python train.py --n_layer=8 --d_model=128 --n_experts=64 --experts_per_token=8 --d_expert=32 --d_shared_expert=64 --activation="swiglu" --moe_layers=[1, 2, 3, 4, 5, 6, 7] --router_score="sigmoid" --normalize_top_k=false --routed_scale=0.707 --balance_loss=0.0107 --balance_bias=false --shared_expert_gate=true --init_std_router=0.0116 --lr_router=0.000603 --n_head=2 --n_kv_head=1 --head_dim=64 --vocab_size=8192 --norm="rmsnorm" --norm_place="pre" --norm_eps=1e-06 --positions="rope" --rope_base=10000.0 --rope_fraction=1.0 --qk_norm=true --attn_scale=0.125 --tie_embeddings=false --parallel_block=false --init="uniform" --init_std_qkv=0.112 --init_std_o=0.028 --init_std_up=0.112 --init_std_down=0.0177 --optimizer="soap_variant" --lr=0.00637 --lr_mult_o=1.57 --beta1=0.95 --beta2=0.99 --lr_head=0.0155 --warmup_steps=132 --schedule="wsd" --decay_fraction=1.0 --decay_shape="linear" --final_lr_fraction=0.0 --batch_tokens=131072 --seq_len=256 --doc_mask=false --train_tokens=672200000 --steps=5129 --dataset="wikipedia_en"
Below are experts of layer 3 (counted from 0) of a mixture-of-experts language model. Rows are named router (the router's row for the expert) and show model dimensions 0-127. Each number is 500 + 40 x the weight over its row's rms, rounded and kept within 0 to 999. Numbers have three digits each.
After each expert's rows: a language model's description of what the expert responds to. This comes from a sample of Wikipedia text that the model never trained on.

# expert 20
router:506467536497468482435551427458509542477407465559506494506518474498490531504447561483558517575513518451462517435526558455482494437537508518533501525553561542497448438491447552593481473555441562475515506450530538467416498509457504482521538478520498529456477434535468488484486466485516456436509511506476520527506512571471495574541497515447451474535536544528434575426475481509496558422515
Infobox list starts

# expert 37
router:535504528527494435452541441440556521522460488486480514478487512529434511590482540538556512533505485526453477475569514431493469507499499452551549485496568557465498442499507532596493458554430531487563506430475480510505438519468477488496513465505505501513430459497492525521504467495536448453565480521412573547497492581455516556539496447548464455585487469512492517443390523516505485477536
Section breaks, sports context

# expert 14
router:486488517510540488447594479516561544558410505505499475499554475503488540570476569495514527509479513475498474468479529462499487523538468516530547453540493561486534513567438515544560441538533582565477467495471494511477435524381465459461498443516506507467481502473500497525567426458525499466591472497485564532521503543525526504512541569512412523553557502481510554466408514499473529463538
Verbs and linking prepositions

# expert 53
router:466494544417489490478495518453587580499499500538499566567479445561507534517460510526501502537532505485571545411533505410488497515526472521513559474584519485522464523498481579517575493527498546485474509510449524570436491423455527545539476501503493523436506409458497462484524538456543474520534486468468512520437528554493533492480531497531456466547497516566481562519440505480542467434583
Word-interior continuations

# expert 15
router:505545534429485497489457510460561481496452460539510506535466444541526460562469501482471528513487476457502575473496591446417520486541468489479529538513522511469483447477504654552553496505485534514529525502505455520475487483505440503542417475530504473468467493493516484476465441475507472470536514495456584607409484470488523517523508550536548460583517490505446493490506434584540471507553
Commas and clause breaks

# expert 39
router:487461498478487463487473515492498534548460513526434507516512494531484573552519482492529536595539501518520515515556580485560520536595505584449527489488525516486501475505424458544490495543439559439537525492547542505407471438499496482476473458568539511500469447512525506521541445501514481417555522510445493545477455489446591556516492520463473482538530499457425454493526467584459528480588
Taxonomy and descriptive words

# expert 52
router:467544508459502484468531455478555472547500543531529527506477480569474494551452521451504471524513504446522509475585525503485506511505507507461569540510554573440459465555469585574468470516422535480482567547521506505492446471454510510510496498482548491511485503465489470425586437469478522455527426485513493509469467564487494567484500490537538479501560436521425497505420421557573437499585
Consonant-plus-i syllables

# expert 49
router:465502516486558497483470447465594486547432496526506492527533420562435436604447478508531520532483483516496535447534527477507541470495498473491565501542500486454372475534457571510481490517470484559484540554503531477502467492480533506506498480489543512546505530480456446472531486504536499521520447513437473479431466560476475529482483530568470472482545426496434485506440409499545481452604
Vowel-ending syllable pieces

# expert 3
router:485461590469504513496462483487541473509520535515486549523541450504445537602532491522549487531529527455475497502512579459503523484498519511464551450474522482495466482501409570564570459546479506514440548561479536483421520509437517577507449490496557501500486477415558439454542475506563486509531454520469518521477531542522572522479538536528510457514555420553466515514432466520538525481597
Mid-word fragments

# expert 1
router:473489532537535486463508455468530541574451509562478485465501477561525432518437496512528533546494479526469498493521515481468442404528466526463504484485556524412456434562500529525442455574489594495488495516524489534463445509472491439486472439560484487546478496448518490410519454499460467537543474609469513551471552601493533519488521497493525494477489439517499462496422501493533515461582
Place and name pieces

# expert 36
router:472490558471489474523545484440513551504469526552500535519467407519541466535498512544547488492487538514490533478439480451467485520527449430559599485602532490483406445545426573490468460515466568487549476475577478431445476510465503532545447524500488485500437463532490495485458483528520504488543514520459495568447533537500549475469549471563464498565483502504479522455499516505523501439605
Consonant pieces, place words

# expert 34
router:563501523505434478460467468481528558479384495498496526524485519488455533483451543494565515494500452545436503444474517488510467507597460418568549480539547510468482490495425567587493499552452567440538556464476494454498450534454500499484540470496449480513431465583482425482519490461527492432517450511550585484472531495467556521517489505491498500554452460467500523490441518508480496476564
Word-initial fragments

# expert 58
router:488462542462482450533509472489515493525463434505478505542452485556463531520472462477532508592502414507497518453492522524510465444509538428556579497577526456504403499523498558482488444518470543489521463485550485387449468485453568462470546506540502519548524430558471447495504505521483466502560437499473453509427521534487510531544509531523482422514517460440450498492452489573570529519555
Coordinates and quantifiers

# expert 55
router:451503544515485438515519415515514479582455543544468483524442421591466511531473493482506470539493483484505487467470477487445469462469476504500521563533553483463504473514447536528446434566467578527541561449537495444411430521516479463542501479544528501498426483538447482462488515458508463481524478502471569547457462514469568496563561534489510478548515427444471506433487488488548490466586
Capital letters, abbreviations

# expert 45
router:458500619506485490487485444501514541548511477558555544513462424569511496539462463544580581567552515489523506471505546487510535489572545499525554540534473505489473483522503506551547421495522551484542466449509439435474444445468489419550454420558537505518442472485497490479508521481527457471525483460428509537455481507467580464559486477447438470517501505489477491469435537480523515493551
Of and measurement units

# expert 21
router:484444567524489552497505495469522516574432501503485483516558472498502483513466525530497534550510500513479486511556506468461474476474513547490548484553544547472507431516469532561551489614410530481506599532552492444466513488432551507516553453506483495467485437443474481451556469531495528500622402538499536525511497513476537577509481559436537463481529511518524478479464453520453486487586
Institution name words

# expert 7
router:497465532498501519500537432521553551572457456481520510519550496501481490547480542436473530563446480451504529468474543470460495444534475513509529464552482537424446478542486561564514437628486542468478511534539514490414451488444485526540451504495518516520436432475461463526539450434548414458512543476466491569505504513463512586545517578536470447536520477541464468487510485504447516497504
Conjunctions and list dashes

# expert 22
router:456448552501504508539426484529599551558481522499490517549528519485510549519427543517538511532451569540524446542536605506485529501550496536467587511538479536458457496533482553523515416522488564479511478523526547513449493483437544483450473467478473482540456493446512488453497478501449488449521471496443529477446512526476575539495537504528490478524523450467483467546356503494501510493593
Mid-word Latinate pieces

# expert 10
router:509525570487443462438509503451512543555478504556494550494460455561450515599450478470527519538497541486451582514508547496470480453576451484529503510517488509499477445536529544519551424523522539456498526508519454464431423501452519498522478439562507578503454460517547455506518476529497452469580472498420514525452532531477513501538557539475410518562544477482483501443503519535593484469512
Determiners after prepositions

# expert 61
router:475480514527477488481519453441536467477467485501526486532541494548441523503465491513552504485506505489455481436508514447525489465513534537509543544596480455492438435559512490593539426572452479474564471489522514463390462519439484533541509475546528471457484511442470447518504493499482476491577504548484476532465486545516550576508519487457467416574509529486487544427452455571538565478578
Numbers, units, data punctuation

# expert 56
router:472496499525462533451520455506540549490507474513455484480485485527411566528520527475511527500484512516524517571506555473484463519528464482456519482572476456500457484542503493538481477560496543391559510476598550515477504519452493474545529440520560487436471448472531388469509458486469525454503526488467503580463496539521559571514515530481464455516482522407418549423481500481476521465601
Capital initials and abbreviations

# expert 23
router:482496532487475512486477509489581486529449467524464555539447481507449579496497509480479579566512509415556569421540490444531551483475518511501512446589448541486475499509516580494525497541537525504535542516530509464465435451476458548535486499526506503491465490469456460430549515538566470471560455487528506490474457568459538534486499483523448446533563517482490499500412398470558454469565
Mid-word Latinate fragments

# expert 40
router:522488519459469470430522463521615537489473489527467533467497532528407510523459549504537556515483472444506572458506531420525505492546466477511562545567514533561539507515577561551549522555462566501505518509504509473462509428529452554532510454534542533508494494464496458468532453483509511476507514474468497541509553572456529568582526482437418503512492487437477541520478497540475574453567
Sentence-start and opening pieces

# expert 27
router:504477499498525521519514504432564527560501571476524493517460473566510479511417558484516563539486487568513532487530495460444488514471436493536607499533531474466446458477480532507445420556517541431536482474520503467527462512424496473457499485487507461497478460528524477481473452465473472506532459573468497529442614610490521559452552550539515494499532499525530477460459450501457502492601
Place names and years

# expert 46
router:507505526512449562498487484468634506575433453520437540557505430512438521507470529481518539554529446497555518453533503508516469462529520506468483483556538476504530455570557525564524473523478567508526547473506500526463480481504421453541534470575511477591476438515473496445555513445483514457523526515474508507468452498515550492479524480465428432477532502534428516498440480464491533436580
Early pieces of words

# expert 50
router:491475538553493471452552463457523552483408438506567534566511525506489544535457536533579500509545557476400481473541526456493474487489512527522517493582536507484451399463494469571497468554442516459563511466487518476450505520483493554519502507511513504467464490496468511476492509528492458463585476467500519501526536561452558598533469511462459505543541510502511574413500477546480536424569
Sports and statistics tables

# expert 31
router:522435600488490498461582453478485491505439463513566512484511435534488535573469529525589514533526482470492492500535549492513491512527465466510541500515496480473461432485489526567543421570474558450515462438484450466469469463418530491561491437500543486540532459526472503474508484480512492466521466540428514520532528547417504510540557540469427507568536480509490507401432481499513489417532
Prepositions and table pipes

# expert 62
router:490454564486491472454568480449510509498493495534533498452454467565466482548445545556537569594566530465514541488510567460482517522554501466524537523569509573462511499550473517552540442534456546506468551475469424479540464481397502490541480440528510520539476433465481519479495481492531508429543448513452575574496574542455565538504516492479424470543516505494469473457478534469534496504522
Prepositions after nouns

# expert 38
router:510478527542494509417524430505497558503426409511558507555528499489475536488441523529547517561506513459442481415562549444483500512508546525492497499569529513492484421505453498599517495563439556463509510450492529466393499488467501539496541501528506527467502436523442481467507493501516485447527489494487543497499497566491546584534449528439442469517527536490486536397466465511482538445545
Infobox field names

# expert 29
router:458456526478458542506572469514554493515477554541496550464510472515509469496450550513467566545505438527510542461544458503535494522516434479493538497526552517534460490560516518486514440571534526490456497445519544525456460518498449489465458434551499484530411409512502457466550509468472482432546450558445517538475604551495573513522533516522471439493535515565424481501425493473484567499572
Personal-name pieces

# expert 12
router:454523457559501477454487431454559489569424477463528546529459449496483528538424513450550501577504478521526521475469501532439470466505462481538528490522532455406456484557449487509455468560491537483479517491508510486483420545473435446459508475540463500548498423478481489475495453523442467504503439527447469582427453599444537534501507512530493460508505525438479492481468463543457516473584
Foreign name syllables

# expert 33
router:497480527520486516423501494455517571524497489522481521587470516497401478529485542510530554519529495454494447467525553485498485495474443470460548500553535562455504452479481510581561501490506511453472489511526450518433443425457463479507464448486431449510556486510443448512539479473490465417574481505436509562512532572484503489541552491488440488568551469458536605439523525546528510480556
Copulas and articles

# expert 43
router:454565565443511496454535527499550522510439520509511525489548451566449455570488542498532492544546529432520521500511542469528521527512578508457542511557471566462481470547507580600553493521451511524509523532447538518468443527456485494548442430523541495463488472431521416418505504458491515465525472488449563471473461508503502511476513523518447461478494485500445514460415458508572483456573
Latinate mid-word syllables

# expert 9
router:501416555442503512551471473520609543513482478535476523594528423511491591499507532514490490499500519531553532493513499482538494547572466530511520505541500498472461503505432544539555480529468594481491479519477460486460462455465500481557546423535518460479515440488547491476542453446546505436615510481432477585504485523478557522509500511536466500490514456560537509515439513480471533445573
Word-final suffixes

# expert 19
router:538520589493542522490477536529539489511475529551472525572468443526495509534425547535482500527468505484537491442506509416502447484517494538532572481544524464456496472462453614510451460540513533517516562522508520529481411474437468544456465497518495521515488449510472452502491488531563518438518453508528486579425521479447508507495544490525514515536483537443424437526403470530516467422586
Mid-word consonant pieces

# expert 41
router:502467556431447476505577516424589572544460562504522551536464441530478510507405481464541503535501527503523551477536489444494538456562457518419545560534460454490490482488432544512525508506483565461539475497498563514519451513444433484526509462503517461514465468518461469508487558492494490482526472495508509521411441510463577527523461529479470471487558522519499523509427428513501491435590
Consonant clusters in words

# expert 2
router:463501587482470529486548403518554511501474478523548528518496455517443544589481524519551492557523516445502518530565554521478489494461538456494568426508581489443416484549422557504523459488504544470534568533503486443517458543480465499545451506511511537515537508457487429462592480511550525492538526489514476493480496527483545495468497502493483426473532463533429520499413482562469500512590
Mid-word syllable pieces

# expert 35
router:446453516495549426523496520444547519551494499516472453486472471571551463490454540527533566581465486513512511495573487533453473466482514523479551493523493513484445435486438519519461445555436580419517562495558503435505457451461571446520510459507509484548483510512480448444529507470441408525531468547467489539476533542416544524502504540499538465510494468539520485461469456547519526454591
Place and institution names

# expert 18
router:548491505483481525465565438493611496528516495526456506520530501547396492525487548464534559512507426469541524461502567443441498507510503462538477532517538506488536411476520611512505473579455611496526538497520452500452452506472456524532448445495495500459466474471517475468458484452570481446538523500431521530453547533508565561552521526523487460548558497455464503544513496496534539494517
Sentence and clause boundaries

# expert 6
router:529500500517476462493442429489580533514405493497551534541486433505458480554484510501578538562498482510550537451577467492571467487580485487556475522548527517412434468498455515540557455516420541531475542497542549491477418536505492543510490469477466529526536444493518494484535501433503524520525502512451504493427463502469544544475469540521470438545494530465435535483439478499549494424569
Table dashes, short syllables

# expert 4
router:556517522465467509499493476494577571496450494552541558547482464509451513579411527543531562494523475509506509481522504471529532516485495449509534486539444460452424533535484535523490460499423535500452432546549469527404434494464482501573468454525505522535450507502516392547492481499530516450538498529449483511444428502484500564485519504554519520539501488473446564554414463506525474495584
Numbers and table fillers

# expert 11
router:549497553528491482453515517465505552574449535541469474510533478486449529553447504455521519570473493474447535487538546502439483419559477508509584515543528526476484435587530547526539459558499545470492534531573490510415454474506486486500464457582473523519498435516543484494560426564531501474605409504418482522501548561430499523500518510496460465547518512478500522469475479489499523475490
Articles and determiners

# expert 32
router:465451484502465493493572471469592562537450535532472493533530413598498552485492513559473544539550497444511507489499556524449509436546513516576537522512561501495461456570473553544532485589485575510546501535468463500498405494444467524479495460553537443511451469473502421488567506561498501445517479530442509503470523538498517516519468526467513415556521490489498518485446450481504537465538
Decimal points and headings

# expert 0
router:564505525531424521481562469446608556540495506560517480529550520478411513510386518476534507517507394536465492490559536488526557516520509503534518520547525467397537518484498508534503476538443583461533499488476478513445455440437452485475434424491463482492484496489449505530529501508487462440534495548509517584511553583499536573511554528484504468499504484503495521501484514497497529461555
Biography family context

# expert 60
router:507520475482484574506500432550541517526417442509518540509449422526439553528454526489535577587556494562490570430455490498507517508461481494567524529510493505440449442473474567533493496508445517517531503524556519497434451552486485503507467481577520520491454486533456497441512558448519449485557459547461543520441473453496556576512495536553455492501520461466492461498471526492577549464563
Relative words and finishing syllables

# expert 30
router:487564516520462500479496488505553481551423464536512504502526435514459432586444520492530474503524425505526535498512504512461455505455446487510558483571526497493422468549481587534430510527500563490508571515429519485495468491481505448514453470488479498533515470509478410444520510469561488438493507517474534490451456500450604514524524500554490489483476423505419532447408445475480481506585
Mid-word foreign fragments

# expert 59
router:510511490508476519495446474512584477512436487507469484510517475513475582530497588495535541516480465459467499450550595440439485427525424457464555472551523487502498481554499599483491442530451534505443565460556534504480447480476503516485508485534501506552498399577470491468521452517476447460528486519476498551463537522469509567500532529437493424490521503420464525510419439504554517491526
Sentence starts and table cells

# expert 28
router:521529557492478514438516521446547534518502481494445527537483521503397531519469456523562532547555458474457508507524529425473516450514517485478509538586567516506521467510503525540544540503442515472519443495538499494409423400456488494520431466479482450493524515523464414500526478503548413456589498518527473542536487525432543505558522495493423492546519460518555496471456535499531509444574
Auxiliaries and copulas

# expert 13
router:489478505437544542494514504488589526526436486480523516541442447560456530521471576418516581470537478553496446462480535444450489455535525467541518535487515564406506464576502518506496457506483567549494493486528530458485430539487493506443495479538474441530468503540492461430537543445518443510535496496518525533474542547502491555554584513520529483557535491424460525492470532501540591467553
Subject pronouns, clause starts

# expert 48
router:550539538471491524509504505490536526494489437512448474541455496518498538501452482478524562554590438546499503458525541471462423460555566444538542466545554510427417445493502580515529449505526524530487541470520519475447462492455561501475461506559520521485475455504497439522529513539508480477561457466520523503453567519460514525522593614542469415491488491451464517518438474522555517518553
Nouns after determiners

# expert 24
router:480437582499517449438597478440513501502466469479543509442524457532429476601452534534576538523519476469497473474507544504530504526536493484561532455527527542474505481523490546540553410515484554480526490494481453493507464473400529484519492429495531520532494465504466542511504488457551490443549484549408570575514532514462529502543504533498419506505488490494496472411413533476525487467532
Prepositions after nouns, verbs

# expert 47
router:527487549521479512431502436443505521483454475484531527559539490529481530548482541537556512543526504486407478457525515410521512447533533537502491536540491534517430424487503547583514479575413532503530539489532521491405453510470554529473507486472475518488409455519484467503494491511531483502569521473464522498546516520431560551542480509468447407567516435548547512489432514506475516439547
Layout and section headings

# expert 42
router:540462536517469538498489475490581543580501500499523481589531447500509599518491537521496453518515527521527476529522565475517513502582471525491564456549567538451495464539436525549530496540468563430441512546530484466448456503445493502485491399547480464527492436468530494481568445525500538458639477478486496546509519510482555526471471553449543502499522518490484534548490491500465534449560
Word-final suffixes